Experts of a small language model.
Size: 14 layers, 126M parameters.
Below are experts of layer 8 (counted from 0) of a mixture-of-experts language model. Rows are named router (the router's row for the expert) and show model dimensions 128-255. Each number is 500 + 50 x the weight over its row's rms, rounded and kept within 0 to 999. Numbers have three digits each.
After each expert's rows: a language model's description of what the expert responds to. This comes from a sample of Wikipedia text that the model never trained on.

# expert 11
router:489475415489485491402482541480523438446535501494472437533486526457558512517542450481530484419577452552513603572484462374516566455481471532508524447511444512514427516552528546449578568461479537509507456499595460538553462595474485540503453441516557580414491483555530392510445482465435591522527467462488559445604584495523523450483458531474401457448501508480617520587498538418555543500557
It responds to: Opening parentheses

# expert 18
router:550469548455417446473489497511551460490517573498425463587526483528456471461489406468468395471469457480577478454527558509545457536531447593484456463472483500502592501506570594554556530484532398411471526488512481484545488556604515542414572550557497450521517424567484565458463496532454475521504537545512499535451475516377494545501614496500464616419430566536491509479525507564513486470529
It responds to: Table header pipes, adjectives

# expert 28
router:473451453446511488528585502568491491590523599511525511502520516559439473490493535461556562433650510533491591440431598505497530527506500377475542562563533451485456562487579570470544445516529404474502485438474538502456583492567517489553449509445636476503581439525526566495422570509496439515494501458463477460460548546539503627484480491538534472518512447492557570507505559390465437509476
It responds to: Activity onset verbs

# expert 29
router:498587538609565536568537516535558594481529586535487529468479497417413577502520440540462469625541488551387442523575511484544548542512556516521497424590461480509501539577419531537538475467512546550528373546445480521446460483486545495455453475471468485563375493469530630411517470481566473535416476486568510562545460538548517435494424498431388580584502492536458509490543502439521500534454
It responds to: National and biomedical terms

# expert 9
router:420518401623493505492555441493574448474526386490550485508437505552561456543442467506472479521568518548510516491516579502449478568431530606528436505503489484458487496485406542502551499541533515477470579572482508490550476516552555473551598521523561504486432568460456465516537492497487482543566560483434449441546418494553503495550415388443437607521435512471445582489484458392453499415449
It responds to: Taxonomy and place nouns

# expert 17
router:560564580443470548508601542494589558481517495467486537453504523482555592528409445453579528492595534557405529499562461531611542586515428531469462450489424566487469532525576566449481501550566507506452477504486527441488447506537503495412481576506470558484556571494563534509570542555543573514502416534465590453498510534510484424502573478469571552504518506575364459510514552551522537516409
It responds to: Credits list dashes

# expert 23
router:452447521485512504443559433550556553484449456510446447479478552506574568565477590484595469442412496490470561458455480456438534495506428564471469475463487555407573517442529509473448503462529632519497565504459489533427573425588497498521362503497472432502509459499498438473572473395552608427342483555476553490451430571445593459520475508499471505532441490531585443555533494601477404545472
It responds to: Number words and row breaks

# expert 7
router:537525437489512516480494517610526515448424547490572484484406496486540589547578531517507566513460410471513446528428563466475475564490440573485496530411448529530545445426447490546587506473608498552469566548506493459531476433437467570478581483500575499535508370512521467420544590482530526460455518588495482547435492476542457509519519521508477439500535477565652603519508463458537474546534
It responds to: Units and compound hyphens

# expert 3
router:534487549433548484508358496550422504458533594493439513428487474488454488489480453428476491537459555432484490517429517575357509586469456459593516454382519509444486478507488419469485463568472463489451487445564521474499451464442543518470508595532451496562514452383543490476614493524506438559572431493605509480500497501541355545448488496548474551486482462531495492502467436559484530489441
It responds to: Indian names, scripts

# expert 24
router:493465508416475504480522519540549454446483571454466435535503476581502535577473488472451498510489488378570408588457560444571453502599485480410546430613411493527499447506529514506506477566510491526552524483482501518499541559517410546467391569472521636592472545532590514515503509416416476482496495561611443456575476542534510459440517505521537496505448491484459450534547498542492588479474
It responds to: Quotes after foreign text

# expert 19
router:467542576459609571459501502494486501541514462484503497492479471458476489535442466460543527492512454511469516482563512502428534521419430652497497400438422507468487466459481531561531545442522504569526520455579558443531548552604514577402570517488500528455386515370444486459518500560602541491427416605553504452492495469507532384447506506567534547574488534477501471420520473519521536517394
It responds to: Taxonomy infobox colons

# expert 2
router:427447453514470558448540520508457459436538549537473507472521533476521416561507496472484482528544462474387540503479576556425463591533456489575480484424458584602553457556499441439513462460580511509512494476528522455557499523428528517524529460512427422434477459622504455443523520542523612483426493548456504520538543568462538505485578528458608455525488527506534467538456479539376508484549
It responds to: Degree and contrast words

# expert 5
router:483564460473483499469549454539563509470530464434517515522518507484549505475517525482423511487367495492494422447582468534498452534492453451519548511506438472451485456532504523456533506448506424527441554495487558554447514546501495401499402482514474504582557501429628424531509489486632536531595475439459494418481553444481534472522500452495452486498524501462442441528478537431539492506450
It responds to: Music, film and media

# expert 16
router:540491505469428516506537478527470511499501531576498490405504495459518374406554603585541461542469476523480520437554515523560489467451535466542500575543504480510480543603585493501520560506548508523421558477595540545508466466524566529492507522502498573498412515449471538558488491541381479476485529590397508545490480447459444448516488522573505479395458506508533465546422542578438483452562
It responds to: Name-start fragments

# expert 6
router:473502442518507486482442453551475491477516480432485509567409532518519476465463527501483584419461444546482526498470498431507556399580537526453507563460544530547397492584495390406463381467472517541486515542469486493543460477586457578484387502500485419505507501544447481434518481462522484463414511574537524384459536553475511524525507553493429452411497511531583446519506471502480527553517
It responds to: Indefinite articles

# expert 31
router:479607504486547544561562444497465453541467499483562450450506512568448433555498540462429552511499471426528486497437473496565513480512513558497588456405529588484457401502497496481452518539494479479517504532512493488509573553512533409463579501512542473611455471439570534567576458568643537512485489465491537514496510523419484453468564543488351578601533493453412468505574484433568416485638
It responds to: Personal first names

# expert 25
router:567595487363476542628538501551504508467475565544413520469505448540432503519523587466454524581538609567505427458506537563502492494436511470472519466487472427564459553429527578588464530548479455539555506496441473501486469530472513520558484502471465543471447550526338529467549439476417547507553554442500463543516466505601564511473429506522518534504539540421377537416541569526473448472502
It responds to: Career event verbs

# expert 27
router:504431492484505538404532518508553482603504531475410471477445488465560521382502495636542457514555556474587587492611496503575517520461509507529524443545508510526579508439401467519491490531640564516411403577508574531437408429550467518503494489488506534553508446517505579481568475549448452533484497577401498513494421487491501501477519493562460500491525435501493589479418494485469467509511
It responds to: Institution name nouns

# expert 12
router:517552519453537451447484494547478550504502439539443460446481539586539531502550445483548528342466510484474476570511452498547531525462552466483466500509507446464536564631446551488458537553466414608430585567506472506480541511582458547527526523446549583550578501535498464508508510450579391563482528446524438475439492500505490512513429584521616522443530568487527502562492587499453536552449
It responds to: Possessives

# expert 10
router:349451507511476518502516526524459532433525460468568547515508487474552489441469445445447417502444565506582548549467519503462470392498529589479477551537524506514374481503497486411567475582442439428563521572544524612527500514595512544568470472497438476514495463460439401501501540525464507465477485507539447506431518464469559438532591507534534458577528530448522446617490582597545513558437
It responds to: Preposition in

# expert 22
router:483408494430507498492440421443486435537469432490542508609490445500432558515470526470418431522600523475478551390441485564519500443443429390535487408510434524540539522470506489553499481551561506497482572508455504613499521469530551542426552630559512576446546465490486510488472491630460460488395427629444475467464450517560582588464509520521476492448519523493538552494527483539533535530556
It responds to: Infobox value separators